{
  "n_layer": 8,
  "d_model": 384,
  "n_experts": 48,
  "experts_per_token": 1,
  "d_expert": 864,
  "d_shared_expert": 0,
  "activation": "squared_relu",
  "moe_layers": [1, 2, 3, 4, 5, 6, 7],
  "router_score": "softmax",
  "normalize_top_k": false,
  "routed_scale": 1.0,
  "balance_loss": 0.00766,
  "balance_bias": false,
  "router_z_loss": 0.001,
  "init_std_router": 0.0128,
  "lr_router": 0.0013,
  "n_head": 3,
  "n_kv_head": 3,
  "head_dim": 128,
  "vocab_size": 16384,
  "norm": "layernorm",
  "norm_place": "pre",
  "norm_eps": 1e-06,
  "positions": "rope",
  "rope_base": 10000.0,
  "rope_fraction": 0.5,
  "qk_norm": true,
  "attn_scale": 0.0884,
  "tie_embeddings": false,
  "parallel_block": true,
  "init": "uniform",
  "init_std_qkv": 0.0248,
  "init_std_o": 0.0,
  "init_std_up": 0.0248,
  "init_std_down": 0.0,
  "optimizer": "adamw",
  "lr": 0.00132,
  "beta1": 0.95,
  "beta2": 0.98,
  "weight_decay": 0.082,
  "lr_head": 0.00702,
  "grad_clip": 0.5,
  "warmup_steps": 226,
  "schedule": "cos",
  "final_lr_fraction": 0.03,
  "batch_tokens": 262144,
  "seq_len": 1024,
  "doc_mask": true,
  "train_tokens": 2752000000,
  "steps": 10499,
  "dataset": "wikipedia_en"
}
Below are experts of layer 2 (counted from 0) of a mixture-of-experts language model. Rows are named router (the router's row for the expert), up (a neuron's input weights, with its number) and show model dimensions 192-255. Each number is 128 + 32 x the weight over its row's rms, rounded and kept within 0 to 255. Numbers have three digits each.
After each expert's rows: a language model's description of what the expert responds to. This comes from a sample of Wikipedia text that the model never trained on.

# expert 9
router:137129147133195100086116106171150136162182161164079181153168150158131152101093103179133159072125118182164174110152170134072152089059156121149110179126163124075127123138145163183177159097098118
up0:165088149154137086093089092109153120183180149099108127170144112140174143110077101132101180100084170203149163136176166181093127051073171067121103120145174112112073080144119165174201167087123156
up1:124042131125152134115116117108137118196175147193093143190123169102130181128100164131122205070103136143093132063129162166129136050122164129144075143120175103054126161171142118181187126115115133
up2:121071120135175127113124102087176176142189163143057137131171124135168165110095085143142183120120134161123166133126172144114151114104137096140101124086111091082143150096112163131154162130137139
up3:147116184169085154114082076105102134117107196114070108123174096144210084130118097089138100085094171105116146077099098103164131168103096042081155133130104138143145115098093128117113135189111178
up4:057124118137145133111131065145143170144180165147103163124160114090104168112117122125167156069104119152121113088104115167121192116111146109114147170167133144121101100146119145138097133120126139
up5:151110159150172137139114115098102151152164184101102157173144108094184132074098087123094175061134165190148159111134157139083183107064187068103135149126137120104131052120131147128155113131092147
It responds to: Foreign-script pieces, table blanks. Single letters and diacritic pieces inside Slavic, Polish or Japanese names, blank table cells, and month names like June and May in dated rows.

# expert 6
router:134088171134255116124112129152145175165178210143072151166137125150126171086057099165157183102109140192134176133159149159121139084106138087105104160120149130086092122151174176152178172075091145
up0:111145135152121128158142107124140082176146147173145110125101106081099123110112103175120159121107155124138118129080139141124131100122131151105194124151126103159142196183161098099087088111091133
up1:156103094145150136163120137095125105193170132113070167121158164126140124143077165189108172105084093170154137189197110071133105091110092120079119141224097141169150117121207154123135131164158093
up2:123098150144125165110154156120156153148120137190083188105177110175130115104111153165095117084129117164152167061127138130084147127082124138114159170170200091076146098161141165123145102120071122
up3:190105118168142126108101086124123152139149100131121097141172107126140162090081143096097106162131192175119197126125121103067109097127171123133067178129195186036109161156113109124162172119096152
up4:091128074138122123066094130100149113099112090174103113150139100170147130119134114143143148056087101153124113141095090101160176085141160109097140108138155104128117111111086171145130120066143136
up5:104160138137125080086079131139170122186167124193039166119145158151106160115092165107135154062090156177134113143129098105060092088118181077116140178162129102047095138110171137132117130117078154
It responds to: Colons, semicolons, dashes. Colons, semicolons, en/em dashes and "),"-type punctuation in titles, credits lists and semicolon-separated stat rows, e.g. Game: Two, 2020), 22;.

# expert 15
router:127116142119186087095100085154160144161199146180095170169179141158114130089101110170145154081148126192166165118164169123086166082060152121134097130117154094076133114116151174191164149098110108
up6:091070128151127100097143133161177138104184092171097147138159115131171181114108129168141168107100166135166154141139167134054155118093110077144087143140171109105124110159174154112160142155112128
up7:079127153117181156101125079169109156136172135185096155142161069149104161124105081175126140124135135174156182088159157167141133143083114068138151112129176084146079133112114138146196133075132135
up8:127095113139181131096081085114170122147156132181113110129174090142140120150144144172178189109119134169125145166175122113098131091094187085129125095150169117153119159143170143154133171053127174
up9:113074109107144130106088087153152167139174175147067111190175165100137161124111123131118149099122128121125121120201127154104208101096135117084105149187088119101116152142142103144181166133104180
up10:117125161152158132124140119134171146164167158140087123187137158151152119112081110181170114116111186169097111126180102114130116078061174073105116116135155079076122128138177097135164102117115121
up11:127150135192173122077080111155092170158135188164124135141165107093127158106150120139128198105074115168148135136171153126114170068065158138132087186178170148092119080160145127120187147113133122
It responds to: Personal pronouns. Third-person pronouns, mostly subjects and possessives after a clause boundary, such as he, his, she, her, It, plus name-initial pieces like He, She.

# expert 31
router:118119150112151117128095125130169130176150148160068146166167140129143147093093117143152154084130141208143161098138143174102137082102151091124075156135180108080117125160141145180181160095083138
up6:109130136127160096140166125172184114105145126113142136167133169155070161113151141130132169125131135091114121107114064143167119109117162119180127126121164163138132064112169068159111077140119084
up7:093133133186131140113130082145096168096149175149105087129166083152092129093096125184152180069068105176169143114188174106071124095046181119110147098096154075139127168163117122129122109123097100
up8:137143119135141128090135134126116133101120178111124158061064142154132125145110122178196181133083086124107101162205136087145141101133111105117157109150109109126136126045099181164136163138127156
up9:101189127138133122113146122126159138072100162115074127143178160107154068124139185124113157094077172146105103159115156139117141103114139062104139120122150132068127167126089110162118244107091098
up10:161045111107169133081171136117145091138138170171100166152120109110153170121110067136139132083120104167183145107125127176065149103075135137119114177150155160104085103129114168102171115091129172
up11:107130099120098031130184115089148160118146115212155089113088144116126132119149144146124190134135131156115124087148098152128125123144130164066169098201104097135180100049105172155097087113099126
It responds to: Line-start list markers. Bullets, hyphens and equals signs at the start of a line for list items, headings and infobox fields, such as "- Born:", "= Name =", "Website:".

# expert 16
router:130122147129191105101119103172154131158192155162079171155176136156126148105085103178140163073123122183163179123153165141077160088060153116139106171118159106069122112138144162186182164106095107
up0:134140132181119135076147130139114189153118183158125177148198127137129173109199123166156194184113119174174114102161132109166115044114156060093072108164188148117129094136133100153132159091109177
up1:177094150137124132073089140160153149207149177130115112147175102115104177081077108191142153100079173178139169092207146107129163058090155132102121132140132149162091138180163152162184156147094157
up2:121078151137187118113091094102174180182198145168094103150139139137115117069085086149165123108089148191198160127131137138101160105109174112170080153130132120141152110148203127122141140107094135
up3:161101138140233134181105108152143176213112139128065130156128105127112138089123088179126124134099109125194169119153093118124138041055171111110131139179127116094118077164162170113169152094116138
up4:113154122046154117099114113129137137163119114157107143173145174079121189085104066193144151116067123132111181086175132194114115063050133109134157125134124120090113141139138116124127150099098108
up5:129046132154127087212082067143167179141115120125120099131199121148108141152134170086103148124132140137112147130076178110182165158143082142132108155106106163145166113096064158141123124153134161
It responds to: Table cells, name fragments. Pipe separators and short capital-letter or name fragments inside sports statistics tables and credit lists, e.g. |, F, Dar, Larry.

# expert 23
router:133113115155157121082112109184153142165156202168073165165142124161097164091072068189128149068132099156166170107161131149078145093078174101119113111148185156130080088154139176166183124116099152
up6:077119160084175135129107109099106145147165167145096102157181129111092150062097124134122151097086196160153134115115118144132187111101144085204119130109129125079111145141098185122140129129098105
up7:123106190107169155141073095133117168164172163124082187104155073074138153142084180176184172108110130185175131076129147112159177124058169112126073170087153110075128112109144130140117174123126133
up8:087153136129185132125097156144146149142157141191104141183148141115144155145120157128159140062140161188145097110134147152113147124052156114159106177104133128123107131197128137105186164099090129
up9:126129160130186123201080146154134106188171163126122162185157149144142170096154126151087155110123152173145194132174144153075071114076155122156129096117202121069097141216151158179141176119112145
up10:120052110140147196124167047142170128154085189105109110049073135095142135141147175160127156148161117111149142153124121119159135186076166164156146088141116105165070113133158159146178132112060165
up11:104131107137116117107167105143127146147130105089172078091092113159132123091090097111178120133055141132138140119153145101134109132116145086135137091182209111091136127128111192186158109069112078
It responds to: Table row-start pipes. Pipes opening markdown table rows after a line break, plus word-final name and taxon endings such as -ensis, -ska, -sky, Kumar.

# expert 41
router:115144141142157097120095077134142128184159127167078132146152121133131150077113125141158172104111129178152160110158133152108125075076164108110103150132156106064107073159115171168158160086107140
up0:149101096121179116084187163057186178104105081118130138171077089155077086118192138141151115098162148144171099129155107170140143088113110108161138136140173162122096154147136114150139121155120155
up1:176169155058123147116106131103143157182093137135107175188186158165136111181030133129100100113086112121158114136159189164148147114126128140081076103221121163163131155174087103109157123125116150
up2:134076179115187161110110144163117130175144106154068105136175181154186128103147088141163122089122077169137160136107126142080076150131130133157100116114088052067165119143068130134126103086119181
up3:115097162143148137147123109204184118140194110133155125126180122200097091153123134109127120123131120127129103114144169135137211175130206138124056099143099134148096117115173164167124134126186112
up4:171172185068144139130132128149089127152128101113107100172129098149157095122103096112175107139138131136127177121135140144077119097098108134164113124123121143109114132153110118178176140183086075
up5:143158105122129140084151154119153148178159166140100167148136122178084144187114088117154103120156123175111163101141128140127127096093166102144150116136145154146107173182118166232159104081083125
It responds to: Line breaks, opening quotes. Line breaks after headings and paragraphs, and quotation marks opening or closing song titles and quoted passages, like "Stoned" or "After the murder."

# expert 11
router:135121139125183098102105107179156135160196160165077160151173140148130145107089107183131159069126118183169181128154165149066168086070153110140114169126164097078119110137144165185172165111088111
up0:117114117112184144100109123134147113173110185130074145173172143151115099109148069145143161101122156169193078113162196122072178102052161107122099180106149115087114091167156177169123166115112151
up1:101153125134141127138119079120107102138120187173067160143160143134116145107090086138169161069140147178178104127185135188054138073035142129129132193156136106073110112128158150161152161139124133
up2:146178141122104169109156151057115107124171163183146131165145146107197140055166209110144159066165125126139122104092112093102096105123143070104097120093112123131120123148121121124137128135106168
up3:136096185154124081102166087145115139128168183132097121111188092102152117107140041154168166108080139143182149077156183134079134105083129098094149136099156101092112153122173167163139147151136118
up4:128097186184137089075114108121136132178139130129111133130170092072167132081143132139128175077114160160121116153122122110135136141061131137139105136158189138050106070151151094157129122130126121
up5:165134140109194112117127100096161171144126191142041079143109114158119122050102139106149168067138148173135122092189107103137156127102173134159117183104147122132116129173162108109162170129133165
It responds to: Capitalized word-initial fragments. First pieces of capitalized words and proper names, such as Ab in Aboriginal, Sh in Shri, M, G, plus table pipes.

# expert 29
router:142116136123179132095123095149117172183185110181094175166111150149143142061089117146161153115101151193144162084136114161102072085041162109143105135139210129090113111149139123144130113100053114
up0:194078137146146127100093071160123099120131155148122137135096171159141084106068144125163126077159129161141107128115104140116148120113153187110079125072137071152106105137101109156139102152113141
up1:095153154139090067157120154146108119148183117164162130130111151095097135106152092131158131162088181120141108179106125111175117105126179118118138125087108150173123120155116171126126113158202134
up2:092144151113108116147125149109117121153176097110134164147095140133150086077100121148095190170145158162187148150151148134161103073124116069147082092164101075105115142112159156151147127120112145
up3:155168069109117133087166138110143114125087118160112092138093113158116089147136044164073090143091182173102142139162169109113128117124139073148171113187159132141130087143168110140115114152104132
up4:165131134141143143115101140171101155175151105102071170112174146114165164105131085126114181127152080154081112150134132061124106154112157082069074116196171167088119186067166144116124129092188115
up5:112086117178138136178175055179115139197116112125128198125121059154123084167113147120126143089174141124169126201122109187069191088088149161170132098129045141095174093169131172121159094139069111
It responds to: Infobox field labels. Labels in taxonomy and biography infoboxes, such as Kingdom:, Phylum:, Born:, Conservation status:, Binomial name:, with values like Animalia, Insecta.

# expert 5
router:149070175162217106103092143136138143150156159180085171152143121131121107131108140173122178078099137128119175132202102135104146088049135097124136179145112107127126108163097133158171148156130150
up0:120156089050051124119122172112119167167176176128139089212131074150141153156147151118140126131143146183144178123148170119151121104101097133132131096140170114099146086120165082115147189132121153
up1:072104169163205053089145092072125143201103070159149189140107137102143153150155152133097111128155076133154141106066131164097136079148124095132104109132162080141149079051123159143131155085162143
up2:128177112117099128147173128133111159091177158091100083151119147075098145148112146123141119088146113124112138136160146150071141062158081140145142166143086093089148116139175120136103125120135143
up3:094112138139122177123124080107135128124147084119161094133119119132149152161119112115094149143174130092122140100088134165141127044125090177181130110091077131074138074099120086131142145152166118
up4:085185123111107067133030087108111172136126095146080150145126094132213121149200093099180121166119065135117204079126096147109096112096149164099097140161144137098088114152139167156136135125143192
up5:083082088087174123111131130111144192138163212131083120117152091169170149087156081189107129108137169222133139123159180131101180130073169081118062154123191131085101127121170175159143124093093135
It responds to: Military and transport vehicles. Nouns for aircraft, ships, trains and military units in military and transport history, such as aircraft, brig, Squadron, Battalion, voyage.

# expert 10
router:142108152124208113094122107176147122160180160141085146185141149138147150098096108162140153103125138167161146116181147148101149088088146098128092160159161104121115102131122148130177162067101143
up0:101134107114157071106076126132123139206126168165059193124122100159130182124149182130128191121130179166183104088139176127105179079064107105126101168135106143136143133170152189155162160115117074
up1:086075105104148116094131137126154160135129113168092185097155153165109130131078131190124212101093177204127129147143158162144133111104110148122085125126104095106108087148144145198114152114080103
up2:138158176145161077156156110105134097155137094112132144034104187132150201119156212115113150164100168136107191156172090177147090169118154097186091141141146118085047171161086137102097146052105099
up3:119160106169187151101113171165166095168149181219118177175169130159070136107151105181115190164113132103135156109133159156056170125122198111112077137139139082082092160139156115124115140150046156
up4:160133158188179122103131115100170156187188115113086153137162084132121183102129079215148185067131138135153155130144180163087160126092138122125098171094175104130145160146153140140136105092102142
up5:105150123066123107153088161160092092121109125113145141102147180124102152156074161119128139149107077145169094073082114103112163134104119130162125174121119184119174117175143095173190086079116078
It responds to: Copular be verbs. Forms of be and auxiliaries (was, is, were, been, would) after a subject, as in "the castle was used", "is a Scottish peer".

# expert 46
router:117074154113195090107117070154115158140145146175052141181172124167122102084129103217119153081096122154140125114161141154094140100079181125079080146169154164092092105133138165148194150106090157
up6:130121069131159071188132108202142172129111149126105142173114121166150133096143147099137132128119106164117191131112103155141099198102134103160159094148145111060135044111071163125134187131144123
up7:149126102122140086142126079133118129178189166119124170162124133146079116077101105136120200132109108152165183117142155149137106098092095113170074126118130155097101081145112129196158126147079079
up8:145130116207119161109155145080126082128122083092142111145128084156122132115110079158143153126074174156168122111120103091175101129138135102106103158175197120103163126157176077112152160110151157
up9:149163095086114132149115165082124118131137078128081095140159133123166135100111108150118116160123131141168110128141081094170100109153162053145150093106118083094110143172136128123135185084084150
up10:097163102165161143132113126155142115111123185151173055146119167176094175128092169134129144120141108108091103142157122126156086164118133117138134077098146130125093099060065184109113127069134115
up11:173122155138198098153112146108127128184197142092129214173090143087154116127088152111190111151171116123094134102129177106134114139105114112166153182116170136124059150112097130085138145136133113
It responds to: Relative and function words. Function words like that, which, who, had, it, then, also, and time after his/her, as in "during his time at".

# expert 42
router:108094150127160123138105113124162142174141170170042149181145134134126162114102110177132180072108119176159166120164146129107137076106168098132119132156139104066121133171148157167145153085079137
up0:077153166168142145108171147133156132155147070114149123120075118114136095042144121128145120107134153102141112081120136129144146100135159145119096118161131198172109140130103179149125120147232129
up1:139098198124132086121171100139102135098149168110132151183145132091195084089120144170173152123138158151106116099154150158097152172100115122114091194105148104124044136113104123151109174134178110
up2:119152127096169068063147157146130134140145173141138200135129121179092110091127150163135129075124173120100153148180091147114139102124170062084124159123165156126096100128129158161175128050105146
up3:157163076141149145079145143117115123110134199125171114133092133147122102160160097128144171118074096140173119159164075129107105136118110084132161132140133132121131110117120124116140122126159139
up4:161150101171125076083119104210123152162167123091159106163146069118118089105113106148186127124106140130120158101135093151137187137097133180082068104156114126112160090100144147126135139104062139
up5:170077093129186133091134154211104137126118166142109145119124117122140107128067141153162124055102084122165111155156143110111167139072086129091125159149111170178133148122110145116185186115137154
It responds to: Sentence-final periods. Periods ending sentences, often fused to the last word (game., races., s.), plus === section-heading markers and abbreviation dots.

# expert 47
router:133082156128151122108139091132135164164174189174079137142164118140136163086083130189166143086087148171155184094179152168090154085072177092094113141155177114079099110165121162173204169110106117
up6:124113161159124116131127115174150122150209171141078153164144110141149111159141113149120151130174170186151081122073092147126180069045111088174111097152163113092107105127106141146145106129124134
up7:130114151098132153114087153185160128128145150119076158161138137142110068142120124143109216151081063171157178143121144103114179120101183111095153150079153057133153112108130103162164167086092122
up8:133067117099150141109129122168175095158133155126100125121131096128144191120098109123162158076114108170147116143117097132135171121035131122103167136136103143113093145153129092110179128085127118
up9:077102122131134090168096138162171120143123151165141124148194126146133147141124110118132137127094116169095162149158095141058159028068119170142064101135162164124151203106176109160119152110114097
up10:131108133096134063119119106146130143200131171159119159189121178083138102089098078150104145111107128168158134152078125125141110090114144100165092143136136118077191112068189134134176135061094127
up11:117166163105185134094156111186160123119173120094100149158073124188176153126132081136141158129082094149109104163153100136115178161142177087124130098179127102125136166096098122153109206115090142
It responds to: Locative and temporal prepositions. Prepositions introducing places or times, mostly in, on, at, from, during, between, often after located, based or born.

# expert 26
router:100092138133175088141117080165167161129164139146057162184153121159118126100108157133153153081134165168137136102171158144119165108084143078138100147147161112068097118145082185135167162068114131
up2:148192119109139137157164059111160113180099140138118156138122126130138129142104113158120168081069181130110111108119129149115137097129169117175107142114210120148157152138178114179149116121086156
up3:168128196114163154171109123126085107169138188166187144122174145072105129084071100102079138073099135097158139083102092130123109152117095111121151121135098143118184126084118092108154097171125209
up4:101116175082122147127166129077125103134130170164145148121125148160141137132094088125117130063108093153126157122141099168070158112097136116157113129115142166076142103131129135130169093103092157
up5:100127158137143144084159127107098151110171131081128105125180069102118134060150131176172166119057113130122152150143173106156096124144182105095110087158130120064172059139120119133070058130157119
up6:173114119154144164131139090096122150160097166164133123150136184127083131134130145114120155145139102108077137099139154149098063080105082104141125127106138179112140127153132130126155101142169099
up7:147104172134160167165120191113173105145129138145133141117176167057161108140162069099106175111112163180166188140125189145096160123115119132150126062149115173131122127175124093137145146138133159
It responds to: Quantifiers, opening quotes. Quantifiers and comparatives after the or a, like most, more, only, first, various, plus opening quote marks starting song or work titles.

# expert 20
router:133109148140182116078155129138154132143119165155072170182176131174112145104123135179180180085114120154165157133162139147106116108041148125125131154151157135123125075172157132142190124106112136
up2:154141110174133155097091144100081131147167155169139120139062163143156120123124091138106126157134145172173119127125148152149161143080122137093145112121096133146159154171110143155166164176133118
up3:106165063115118136100150189095127163099100124139193053081126086104137127166080120146150123125123122150143133089168146115146078122118116064114136145171132102139127177156090135090133110131111087
up4:092138102099117127153114127132168155170195109184183130128091137123159181103138092145153160083123136176195148086148150144072121078054181123125080146132147127088109107128115169172149112125158153
up5:148106169184189137113170121143140200134210162125126147150151149116120101051174139161140117121098135131116156095142198148130123058115151130153102145111143172118089144131093139136143156082121106
up6:127099130164115118139133074149156125178161141168110092211150123118106085098170095096139146157119085142152109116203141110090130103137154156127145138170119148144122129107138131151150178112099125
up7:195124189097115066153069110129139130120123062112131097176041166082087203155152084133168136157100173124143191142140124131103158107105166093151115137091102151198145078155094110103185114128116125
It responds to: Football results and clubs. Football scorelines and club-name parts in match lists and squad tables, such as Rovers, Athletic, Wanderers, 1-2, (0), League Two.

# expert 4
router:137114142145150106099118102155148152165158159189087142139172124132150142088085108218168146087098127175145120115178165151084135089103148093130133124134168107104100117157106171167131167092085122
up6:121072147170175144157165112194168150114109151126090205125162138142108117170103181104103136159144108135094140089089127040137178137069130090124101159091147145100162183122126109122154136136158142
up7:155150144113175124107134130096085160144101099185082174123145152168163092128108116100123164116119149188179154082130128122140143110102144122134064141105136136146102100142120148161169153153110110
up8:168137140074123121181166092143143126176184155084133147161124112133119145139159131122159108121095103117136126176165129116196146175132107137052080122091169144101140122115098057131121113098122148
up9:136147143106151124153141144149085093152160128172087160166186107101103175095122135159136165109093134145131127075167113146069143058071171105132074094148197130100151101152166149128181127168144132
up10:127157103093156136109132106176144118105141156117096184171075115123103165137116097174117154105193093142109161157103117133118142084114149141117132135147123152153174120078144121182173088088082104
up11:120166101149117137086132174096116120090100083086138078091130124188088135106110160073191210140126164080184136185111139103147104143108110122105151084099171123142145113104120079181147114038164084
It responds to: Coordinating and pairing words. Coordinators and pairing prepositions linking phrases, mostly and, plus by, with, or, but, &, vs., often after a noun.

# expert 1
router:134094139134184107167096096173185139153180128174057143149182125150121131090103157140155172091115158168142184102136116142118112133051153123134091131143151141101125079155123117133165143116103161
up0:060131120172163139117070153124143169142174125094075081165134134102138132125055146152166122106151152091134142102133122146145093129098111124094167116138124063155127053094072155126160138041138168
up1:113164165134165125193097155136157122121106141190096123190129087180135118166153145108095131123134072137133145118168141081157133114173088115126189133110102092126116118132095146112115074081140132
up2:079136194127190148168116140187122125182122163109149097134137097130115132124128141136137163103131125180125106112151178126080164131141169107073089092095093128123167164182112151082118113149183138
up3:091107117162113136078160135103069077110143201141097119148144118192144138149090130128140105107127148153162153123148093168133101136124145081153115141141147086140100074131149103188118094054106164
up4:128148093119127121059139123162124150094081126161136150160093122113129146125096143110149107095117112144118066173082099118130067151118122164134112141149129130107128100109084149139174201133070152
up5:139081170101144150132110125198092125126158111182047070182162161105151117146096127126083200164149079145157184174166154106087102144119115102123141151170116083078123105108122128096165210165149143
It responds to: Table rules, section headings. Markdown table separator rows and pipe cells in score tables, plus first tokens of section headings like See also, Early career, Local media.

# expert 28
router:127122153132189103093117102164158132164194163166081172150163138159139149104089114174140161072122126187164181127145168142076158086069154112142106171122160097079116107140138162183177168107096106
up0:125132098163134075168111099092150091119134178139089118181132113114153175112112131188136112088115108239160088152160173106148177138116123165101158132089123154105117103129149123113130129129108147
up1:121122137129175097144093156129122139171098151199075183171100127135098118092125113156188137126115133114202154128173169150080086105033094094155111157113186116092088069156148148136132164114099167
up2:179118136193144150100162109124141169143143142187111136120162143115138129116153105138074143127056157223170114116130136138171092112074153099119137150156173133108129033140111123118149122136153128
up3:166074113167145178096137135107100092119137170198104151131135139089123171100152162164175178092118115175172163111127154107115097059050128144147113164143132140124117098146150191130160150108059120
up4:126118117106166145136109146127142148169151152131103146137156149144134132138121078186157138108120111211105165106190091144098086106084141113114089123124220124112103126161093150175146142116074161
up5:113144086145180114065159147159072106128140120090095105157130150122095144103146107109031171175111141121169159144113107072147128144157110095074095177129129061115110107119118086158149167144172104
It responds to: List numbers and dates. Numbers in comma-separated lists and dates, like 5, 18, in track or section lists, month names, line breaks, table pipes.

# expert 44
router:099116147152225097129096080168175137147190128158114145166162120152122152099093093168167164080148101166163163123169162170068135082074145115119099133151168126105124130115148164167189175095094111
up0:165084097103199096107113131133175129204151199121085085173161123124203128149168145135120152088092159185097122088119108143123154124115128121110144115090107132084119148135145173134141130103144129
up1:161138130077073095115091076142114136134133157174107114162121109130162138086123124096134159099083164151144135125176157135141191127099147134123110116155164060126137105178154163195132127083135175
up2:139151135092166167143112072179158142170160157147100111135135125125163155107178095159107183094054124184177158152140188137131138068059169100079127170120181129125108151175087178153102110067088140
up3:107088129152128143137159098080120092192117168169113134185153068145110151137100144124193109124127122142104156080161103155125160084044166117094092166104178155152117131123095193145146111138114141
up4:121121115103107107111108070119133142194136165183105094186152093105111081065110112123201141080077167158154148118205122126099151129050145062144131155111153117091064104187120069160101134134076125
up5:094111120111134142145114075137127165159145137172053157188133160122158120096121102162105126073131112179138138128154179172148155142133124107143139180160168121117144110096167181155181186076087163
It responds to: Indefinite articles. Indefinite articles and singular determiners a, an, A, one, another, no, often after is, was, as, or starting subtitles like Quest: A.

# expert 33
router:118114128117186125109144094159136130173146187140091133174154159148137121106080093205132151065120114181153139108163126145080158095053142100105117114105174119100108113128120168178198150114098156
up6:158162099140123147124097086086143109121139095135100128079125177164106102137053117095095210100140104125182126141101175162082117168123090120103073130099131088113084176158198090202118204078121137
up7:118127162164146098103130115163150145127111128111098096178176130107162173090151088114168168144120123136138153136167143158122139085092151110131088174156139114081121124136118138136135180072078172
up8:118128093252122172153092132166149159140140097188132144118136170160139160146138120167102140148140099161182105140128106164141113139143181154167142125102130190139103097126089160100079137103107114
up9:152101132122183106092092054139130161160154192156103172179163124183078177118157094142118194122147114184178115147140174139161140053091189160071148190180139104087128153172134141129177129121132146
up10:100109110149124125094109127154160147076175168178099142167156094132115122105107115184098126137116130156161141109171150140132141096070194069104074197139201110072135119118109159176136114123083091
up11:085071155145154101130124113131118128143174129152094156155144117125122118102123110149189174094110176146113147095099152156075180090099171128114111164134141130132093083126139163186142161083067103
It responds to: Word-final inflection suffixes. Word-final suffixes on verbs and nouns, mostly -ing, also -ed, -es, -s, e.g. denoting, producing, disappeared, correspondence.

# expert 14
router:139122142125192102096122109176151128164190156159079171152174140150129146107091109183136163069125118178185175126158166144085167091060155103138110172129160095066123112137143158182179163101095110
up0:088070167115161141107100097155130155162134192119106169155138157150111164130112124170173122115090168176172118069107193112129097056044222162150106158109158105115128101155155160185169131128085146
up1:139126155156170099104123062122162170157169127156080144174197103090137150086112125123131184137128156145109175156164143157131158064054079108108117180190148089152107102136138142116147168089146145
up2:166105140116176126141090107127166157140182154169099179128163140094094135110097128157186151097108142149160131093150088145113152083085205132152089171104180130112103135133099117142139113059085112
up3:137094154141167057133154092095139156160136167141087118168169128078149123144132149119192160119127185177140157047149121149112129115123159116144147115139146159151102116127182073128139138089140134
up4:157100182100164121101128129130174113129159164111070148161181152128159166150119145118171131101100180138121167161178168148131153135061171125118134129126101144114120120117122168170126105104078146
up5:130109196154178125128106102077174177180159169088107141169140117144159129112068133120172137116076085103150164156142140168097081082048129116123123145096145132108147110127133137088129112110065147
It responds to: Non-Latin scripts, table blanks. Byte pieces of Cyrillic, Japanese and other non-Latin scripts, plus blank cells and pipes in election and officeholder tables, and odd mid-name fragments.

# expert 34
router:123142136133207111094133116142134139157186146150064153184167152144142165108106128154167159086110116174164185118146147146080131058069190120127110153160183135064120091100139157187160192100097133
up0:169121153077175130113103117136145149151060152136137167084100127130125066106101135173109150101106083125096109119118101136119118127105155085169151192139100144125108070129117128128134120134115119
up1:142074186145118103111135122127130127136101178188071144143159097157124085107123125172146140099112182135117097133204095120132132146070172129147096144142187073131060118141179123113169124113068097
up2:119077154144181144076096070197130084156120132120121126164087104203171126145108069101157120104133177111173071160170140109197093177117104135172112154115089113082072143118139163170159124050070120
up3:114133157177122099095059126150100188124113146117104085095167158110204132088152088148103108115146134219088072132149112134184136107128180076173096146141165146106125126133084180101127146078082075
up4:173119110173128075125120135098093091103131154162102186074169131068122054113132100119097146145093143132128143026150132149110132137134089120099075139083120106130160086144112167114125109167142177
up5:063146168157102166134102087139127154151154203098097116127104128142130142126111147151140127100160127166138089041164180155132140113105128127160148124124136121151105141155148190169143064071113130
It responds to: Years and year digits. Year numbers and their final digits, such as 2018, 1911, the 80 in mid-1980s, and 99 in life-span ranges like 1829–1899.

# expert 19
router:145147193150194109126114110139156168163201142147084139144151131115153135108098085153150158072117111165145166134128147122070121098060158090131119165160164150099137072113114135184171172063086122
up0:183102174117177090182149132108104124082158140092047085128110094171151155171086039119171126131102222138136175118148156045093106112137115127113128128151090092168054170158134134144108128137095098
up1:088059098153188144120131092106139201175151157147079156121161183122146105128097116148169175111158131157147164091185151196052125070060137097126081167107194132115155128139121132134198134117080160
up2:115111131168137081084167111120142162189142193111093178141134145103138149054135092164172178144119131149129131135147136149083091063097153128171078122147184146121108119142139155140170125138140124
up3:140127084171146126081074131147116114164116186188066177157165119131119149061107106154109183105068134212149140114156121151130174132079238077094092139114143117077143134186102162110139164073074121
up4:156106103132125116124115097115150140167119190161076187181146184116104180081129124156143164090103131133167115100185142121124137150116145074130102147149159128102111124172102140187171140104077174
up5:155158130126185093126093140123163112151114169131121100164108085101179158147082121169130102066147175136133101135105102116036123094154111118112128105091158140074136162182148109151127150067111118
It responds to: Negation and comparison words. Words like not, longer, un-, don't and n't, also place words after prepositions, such as New York, Cleveland, Dutch.